Experts of a small language model.
Size: 18 layers, vocabulary 2048.
Experts: 32 squared ReLU neurons an expert, a shared expert of 64 neurons.
Training: a variant of SOAP for the experts, 5938 steps.
Below are experts of layer 9 (counted from 0) of a mixture-of-experts language model. Rows are named router (the router's row for the expert), up (a neuron's input weights, with its number) and show model dimensions 96-127. Each number is 128 + 32 x the weight over its row's rms, rounded and kept within 0 to 255.
After each expert's rows: a language model's description of what the expert responds to. This comes from a sample of Wikipedia text that the model never trained on.

# expert 44
router [148 134 132 135 108 143 128 143 103 187 135 120 109 109 168 124 156  87 166 125 151 138 121 100 143  87  76 156 159  97 127 110]
up0 [ 84 152 134 190 123 153 136 149 163 138 111  52 157 133 115 107 104  28 146 130 129 124 172 167 178 140 139 140 105  93 151 113]
up1 [157 131 134 147 147 129 153 130 147 182  55 141 115 152 149 195 121 130 134 142 141  85 144 122 109 133 141 173 148 165  94 119]
up2 [ 61  59 107 195 201 155 149 149 140 131 134 169 124 120 109 170 116  91 130 137  92 117 128  98  99 165 179 162 154 175  88 152]
up3 [106 150 168 153  97 118 137 161 107 185 102  42 146 114 100 104 125 103 110 164  87 190 128 114 140 175 118 136 160 144 234  88]
up4 [122 130  49 174  95 153 142  77 128 168 123 164 110 161 171 100 127  67 152 140 115 136  95  63 161 104 122 187 149  90 108 145]
up5 [125 146 158 156 106 175  80 130 101 151  83 110  70 151  96 103 153 159 136 125 139 116 109  94 144 130 180 184 109 122 134 145]
up6 [106 111 149 149 115  75 117 166 106  77 144  97  79 119 136  91 139 110 137 125  72  79 128 154 225 117  73 123 190 112 122  93]
up7 [115 122 155  65 151 122 148 152 140 119 140 122 121  97  73 183 170 138 189 116 141 132  84  92 131 138  96 166 159 118 167 160]
up8 [138 120 109 143 127 101 116 169 125 111 100 101 130 158 139 148 150  64 146 121 120 216 141 139 119 122 152 128 176  93 167 123]
up9 [123 128 102 118  78 108 115 127 131 138 116 168 118 129 121 100 132 137 191 147 120 173 155  99 152 128  88 158 149 170 140 109]
Description: Standalone space tokens before numbers in census statistics and spec lists, as in "was 65 years", "households, 34.6%"; also are and were.

# expert 21
router [147 103 108 134 114 124 162 148 171 104 154 146 140 168 138 163 120 102 117 114 107  77 171 117  77 116 213 120 150 152  99  59]
up4 [ 96 116 109 111 147  96 118 154 119 135 125 154  90 130 107 155 144 157 119 204 121 127  89 110 148  71 164  88 127 101 115 111]
up5 [131 152  66 140 156 103 173 119 115  96  62  76  92 152 145 136 131 182 158 113 125 147  87  74 103 117 140 113  82 147  79 111]
up6 [ 97 121 147 149 173 108 129 176 119 164 136 151  96 149 109 161 123 129 149  92 171 218 148 108  89 117 137 126 141 144  89 120]
up7 [ 81  88 138  98 181 131 175 138 121 130  95 139  90 128 134 137 172 122  91  95 141 161  83 138 144 143 131 153 115 136 101  86]
up8 [105  77 115 156 141 104 127 152 165  99  81  92 126 158 177 112 180 170 168  64 106 155 158 151 125 116  74 164 147 112 121 148]
up9 [150 145 152 134 146  59 121 176  91 140 159 117 164 179 132 158 126 133 106  92 113  75 171 161 108 102 125 113 178 144  82 146]
up10 [ 78 113 148 145  78  78 138 168 153 114 141 132 129 184 121 143 125  94 180 131 145 130 115 155 128 158 125 143 113  66 100 132]
up11 [ 78  94 187 130  74 125 138  93 133  83 100  81 135 118  87 123 164 121 173 129 141 104 171 117 115 164 166 131 135 139 147 102]
up12 [128 124 135 140  94  98 121 161 122 147 122 155 161 121 119 102 108 107 131  82  96 157 127  55 206 119 165  95 142 131  69  45]
up13 [ 92 149 119 186 116 102 106 130 122 111 149 119 108 127 180  87 164  93 157 188  59 117 163  78 114 139  92 176 124 113  90 166]
Description: Second pieces and plural endings of common nouns, often after numbers or ordinals, like st|ations, mod|els, ed|ition, building, house, band.

# expert 11
router [154  90 117 131  88 160 175  98 130 150 134 140 146 124 135 187 180 113 121 126  93 132 154 113 184 167 157 110 104 179 185  78]
up4 [117 111 155 132  58 124 132 112 147 143 130 163 132 176 124 142 117 157 145 144  62 124 136  88 133 176 117 103 127 126 172 109]
up5 [111 136  69 127 106 152 150 158 131 111 117 142 132 134 114 184 145 112 101 134 121 167 120 192 149 165 129 191 108 183 103 122]
up6 [127 118 123 174  78 133 128 181 100 154 119  41 156 139 160  99 150 169 156 108  95 140 147 132 154 134 190 106  66 127 130 140]
up7 [179 119 106 119 133  99 183 105 145 121  20 122 167 113 153 124 238 138 134 130  93  86 129 140 152 175  78 146 159 156 179 144]
up8 [130  75  74 125  91  88  83 120 116 120 115 100 161 123  86 148 142 135 127  90 116 113 187 119  88 111 145 163 142 129 148 130]
up9 [106  84 154 123 144 131 225 178 136 129  97  90 118  96 143 156 156  96 106 122 105  90 122 215 126 139 122  80 145 108 108 132]
up10 [122 168 109 153  43 120 104 128 165  90 111 162 144 153 125  89 171 127  69 178 132 123 148 161 176 101 109 102 111 147 170 178]
up11 [153 148 123 190  77 127 121  93 106 161 139  62 161 130 109  84 181 148 133 107  39 132 127 187 186 140  92 158  89 182 145 200]
up12 [115 123 113 161 142 109 197 170  92 168 139 129 172 116 141 161 143 131 156  50 126 133 145 133 127 152 140 127 141 184 208 118]
up13 [138 183  96 110 143  97 116 106 140 154 143  57 150 153 142 203 115 116 145 122 124 114 193 189 147 175 147 116  89 140 149 136]
Description: Endings of chemical and biological terms, such as aminoglycos-ide, benz-ene, acet-yl, and Latin genus or species suffixes like -ae, -ius, -es.

# expert 54
router [156 161 174 166 110 162 198 116 134 162 109 142 151 144 110 179 139  98 129 204 129 111 169 121  86 144 155 121 138 176 156 138]
up4 [152 123 134 151 134 123 137 175 190 177  96 179 131 145 115 163  69 139 184 130  96 127 127 176 169 129 125 155  91 206 103 145]
up5 [117 136 125 129  79 129 179  66 123 103 107  79 204 145 161  79 137 133 119 119 110  97 118 201 116  95 199  91 164 185 110 134]
up6 [142 125 123 152 125  93 157 104 123  83 108 117 146 198 102 140 152 107 109  84  93 133 142 142 151 143 101 136 176 175 189 194]
up7 [104 160 141 172  22 143 159 137 126 149 144  39 113 176 104 157 141 124 142 113 157 147 108  38 131 126 132 129 161 164  85  91]
up8 [148 101 174 176 102 113 146 125  96  95 168 110 190 129 127 120 122  92 162 131 106 100 177 129  49  88  84 145 101 105 150 132]
up9 [104 140 114 123 148 133 191 112 173 145 118 133 142 129 112 131  82 100 110 126 183 110 154 216  48 154  77 177 126 156 136 128]
up10 [133  62 118 143 124 162 147 124 122 113 119 149 114 123 152 158  88 141 129 193  87 159  97 160 142  95  76 136 101 164 104 141]
up11 [193  60 123 172 154 107 127 171 122 136 124 164 115  86 130 159 123 203 100  82 124 155 145 151  96 129 130  89 110 102 130  98]
up12 [125 139 105 113 110 144 143  61  94 117 121  66 161  91  94 118  93 152 188 117  93 153  72 114 103 104 161 131 143 124 139 132]
up13 [142 127 113 133 158 119 131 148 154  81  76 176 129 141 127  76 148 114 120  60  93 138 136 194 114 128 123 100 133 165 137 154]
Description: Endings and accented characters in Spanish, Portuguese and Slavic names and words, such as Barre-i-ro, Brasilei-ro, Armonizac-i-ón, Rutace-ae.

# expert 43
router [166 131 139 121 167 172 160 145 104 198 109 153 112 149 146  65 140 173 179 173 125 117 168  92 150  58 119  82 122 166 174 145]
up4 [133  86 104 151 129 169 132 137 211 145 146  96 138 146  55 133 107 100 148 139 141 124 154  77 214 125 105  92 140 143 108  91]
up5 [125 147 196 161 130 144 128 127 139 194 171 137 109 178 102 115 101 163 130 165 138 161 132 161 145  98 120 177 128 130 144 168]
up6 [120  42 147 112 108 133 187 156 135 185 101 105 125 202 138 100 111 158 138 120 141 190  99  98 160 125 113  77 128 157 178 143]
up7 [ 71 109 112 126 107  96 117 164  84 111 102 136 149 171 109  95  95 108 114 127 152 152 114 113  94  99 111 151 101 141 105 133]
up8 [152 124 149  70  89  86 133 117  96 125 125 122 154  96 113  80 175 141  86 154  87 157 144 173 135 164 148 141 134 150 110 117]
up9 [127  95  96  96 113  97 171 200  66 120 122 135 137 158  78 112 103 143 118 105 137 119 119  50 125  98 114 117 152 118 122 125]
up10 [152 108 109 128  95 158 162 107  95 200 135  83 171  92 167  62 165 132 142  95 111 116 140 133 161 104 158 136 171 135 146 147]
up11 [148 113 167 149 109 161 116 156  98  97  83 145 114 108 149 106 116 145 215  61  85 114 128 129 106 150  93 120 113 118 159 181]
up12 [157 144 108 119 115 105 136 125 120 130 102  86 104 154 125 119  71 147 171 107  88 140  97 147 171  90 118  99 123 144 161 183]
up13 [126  55 150 169 124  74  38 169 123 137 113 148 117 185 125  97 130 126 180 137  90  98 168  69 176 141  90  82  90 137 123 153]
Description: Leading digits of years in dates and citations, such as 192, 195, 201 in (1923–2004), In 1969, Townsend, 1927.

# expert 52
router [140 158 115 103  48 148 165 114  93 149  86 127 120 132 203  56 166  92  77 158 143 117 142 101 107 142 129 101 149  83 142 116]
up4 [138 196 135  83  73 124 165 161 125 159 151 106 116  46 116 113 123 165 118 173  97 156 147 177  99 122 110  50 153 149 149 148]
up5 [142 141 138 119 144 137  82 139 148 122 114 111 119 158 115 156 107  88  92  79 130  81 164 160 152 125 138 151  33 117 113  68]
up6 [108 144  96 136 108 112 107 137 137 121  47 166  78 146 165 113 141 107  82 120 118 148  95 147 202 199 107 199  93 121 112 141]
up7 [ 78 164 134 136 130 152 143 122 156 165 130 130  68 200 127 109  89 135 116 148 154 124  94  75  44 126 151 106 146 157 135  81]
up8 [145 161 117 140 113 156 154 117 101 146 124  80 114 151 154  64 117 164 123 109 102 130  84 169 149 157 117 155 155 112 101 120]
up9 [108 139 107  86 134 109 166 126 154  83 107 201 123 145 149 185 103 133 108 167 112 215 106 121 116 123 136 130 172 128 134 123]
up10 [ 75 106 107  90  52 125 146 145 177 109 101 140 123 133  91 118 137 101  82 184 132 142 142 146 163 112 103  98 164 126  65  95]
up11 [140  98  78 215 135 164 104 150  50 128 130 105 166 111 114  56 106  94 129 166 125  91 137 137 104 133  97 104 123  85 138 161]
up12 [ 91  83 160 111  67 144 150 186 134 140 100 175  85 202 127  80 149  75 106 172 106 131 138 131 101 108  82 165 123  81 146 192]
up13 [127 140  91 122  78 155 131 138  79 150 192  94 108 101  84 112  97 104 112 148 128 157 200  99 111 126 131 114 128 117 130  86]
Description: Word pieces in political and government terms, often in election results, e.g. Prov-inc-ial, Liber-al Democrats, Rep-ubl-ican, polit-, Direct-or.

# expert 32
router [155 152 185 181 144 132 116 140  75  83  91  87  92  85 123  87 143  86 106 137 141  97  70 104 182 120 127 124 145 105 118  93]
up0 [102 109 138 107 142  68 121  86 103 152 138  95 111 125 101 114  88 142  88 154 154 151 154 162 122 123 126 140 176 104 179 103]
up1 [156  93 146 129 136 130 116 147 159 124 166  90 150 119 154  97 162  91 145 149 151 113  97 120 140 107  92 127 167  69 137 154]
up2 [176 126  90 175 123 108  76 145 110 161  98  58 168 185 118 126 142  68 115 164 167  90 154 176 176 153 149 103 203 129 138 133]
up3 [144 120 183 195 115 148 176 116 184 149 106  97 120 138 126 182  62 116 123 157  96 137  33 103 158  57 149 123 170 104 112  98]
up4 [150 137 161 142  37 141 125 156 155 143 123 124 147 142  53 146  97 131 123 126  74 106 117  81 146 132 132 141 126 117 127 187]
up5 [114 176 167 120 134 130  87  66 177 137 158  79  95 110 107 145 146 128 124 167 116 111 145 150 100 126 186 150 110  76 129  72]
up6 [143 109 151 128 133  97 128 113 167 106 129 113  78  71 185 135 136 141  95  98 149 149 126 135  96 133 158 111 140  76 155 122]
up7 [ 87  44  83 144 132  93 140 120 123 115 143  77  95 121 177 139 135 144 141  96  89 155 106  98 167 166 116 161 193 107 118 145]
up8 [168 100 115 160 147 140 164 111 135 184 132 161 190 142  42  93 147 136 142  90 112 117 111  96 139 135 143 176 115  99 132  84]
up9 [ 88 169  70 189 120  82  91 178 116 128  93 148  87 136 108 119 101 142  98 134  74 144  92 146 145 133 126 215 156  86 123 166]
Description: Number tokens after a space or separator, above all decimal degree coordinates after ﻿ / ﻿ (51.5417°N), plus table figures and years.

# expert 39
router [134 157 131 100 155  56  87  89 121 127 100 158 104 115  97  97  85 119 145 176 161 134 169 162 141 105  97 110 195 104  99 165]
up0 [113 122 156 129  88 159 120 157  99 118  98 123  68 131  51 121 132 129 175 105 106 148 180 163 120 138 141 117 149 136 160 155]
up1 [ 70 105  97 167 100 152 160 111  86 127  99 134 179 116 128 135 130 149 145  68 105  89 158 124 166 175 151  94 130 120 136 129]
up2 [121 111 151  72 122 133 154 102 127 126 131  97 153 219 141 114  79 156 109 138 131 115 137 109 149 106 110 120 124 113 145 181]
up3 [119  93 146 148 135 136 160  54 156  75 135  97  85  91  84 142 121  72 146 135 208  69 137 153 163 200 200 118 161 140 126  66]
up4 [132 110 103 120  71  93 121 117 153 103 194 137 152 108 151  82 133  75 143 136 120 176 130 131 135 116 177  78 106 128 143 126]
up5 [ 83 124 191 143 114 124  58 163 142 143 102 100  40 118 101  77  99 127 114 199 153 134  91 164 127  97 160  97 129  61 175  78]
up6 [124  48  86 122  65 116 158 126  95 130 105 125 114 128 145 104 113 134 168 120  97 140 118 118  97  88 158 205 147 104 111 152]
up7 [100 108 120 162 164 150 124 135 119 152 125 155 136 126 122 144  84  38 156  92 136 166  99 129 155 117 110 126  94 118 156 147]
up8 [ 85  93 114  75 130  81 152 126 140 126 114 150  78 117 108 143 105 112 147 123 114 162 159 167 133 109  87 132 207 179  74  94]
up9 [135 126 109 163 105 122 159 155 147 133 134 158 109 100 158 144 173 154 184  91  86 106 118 141 105 141 153  92 108 125 156 141]
Description: Sentence-ending periods, paragraph breaks, commas and colons, the complementizer that after say-verbs, and clause links like However, because, where.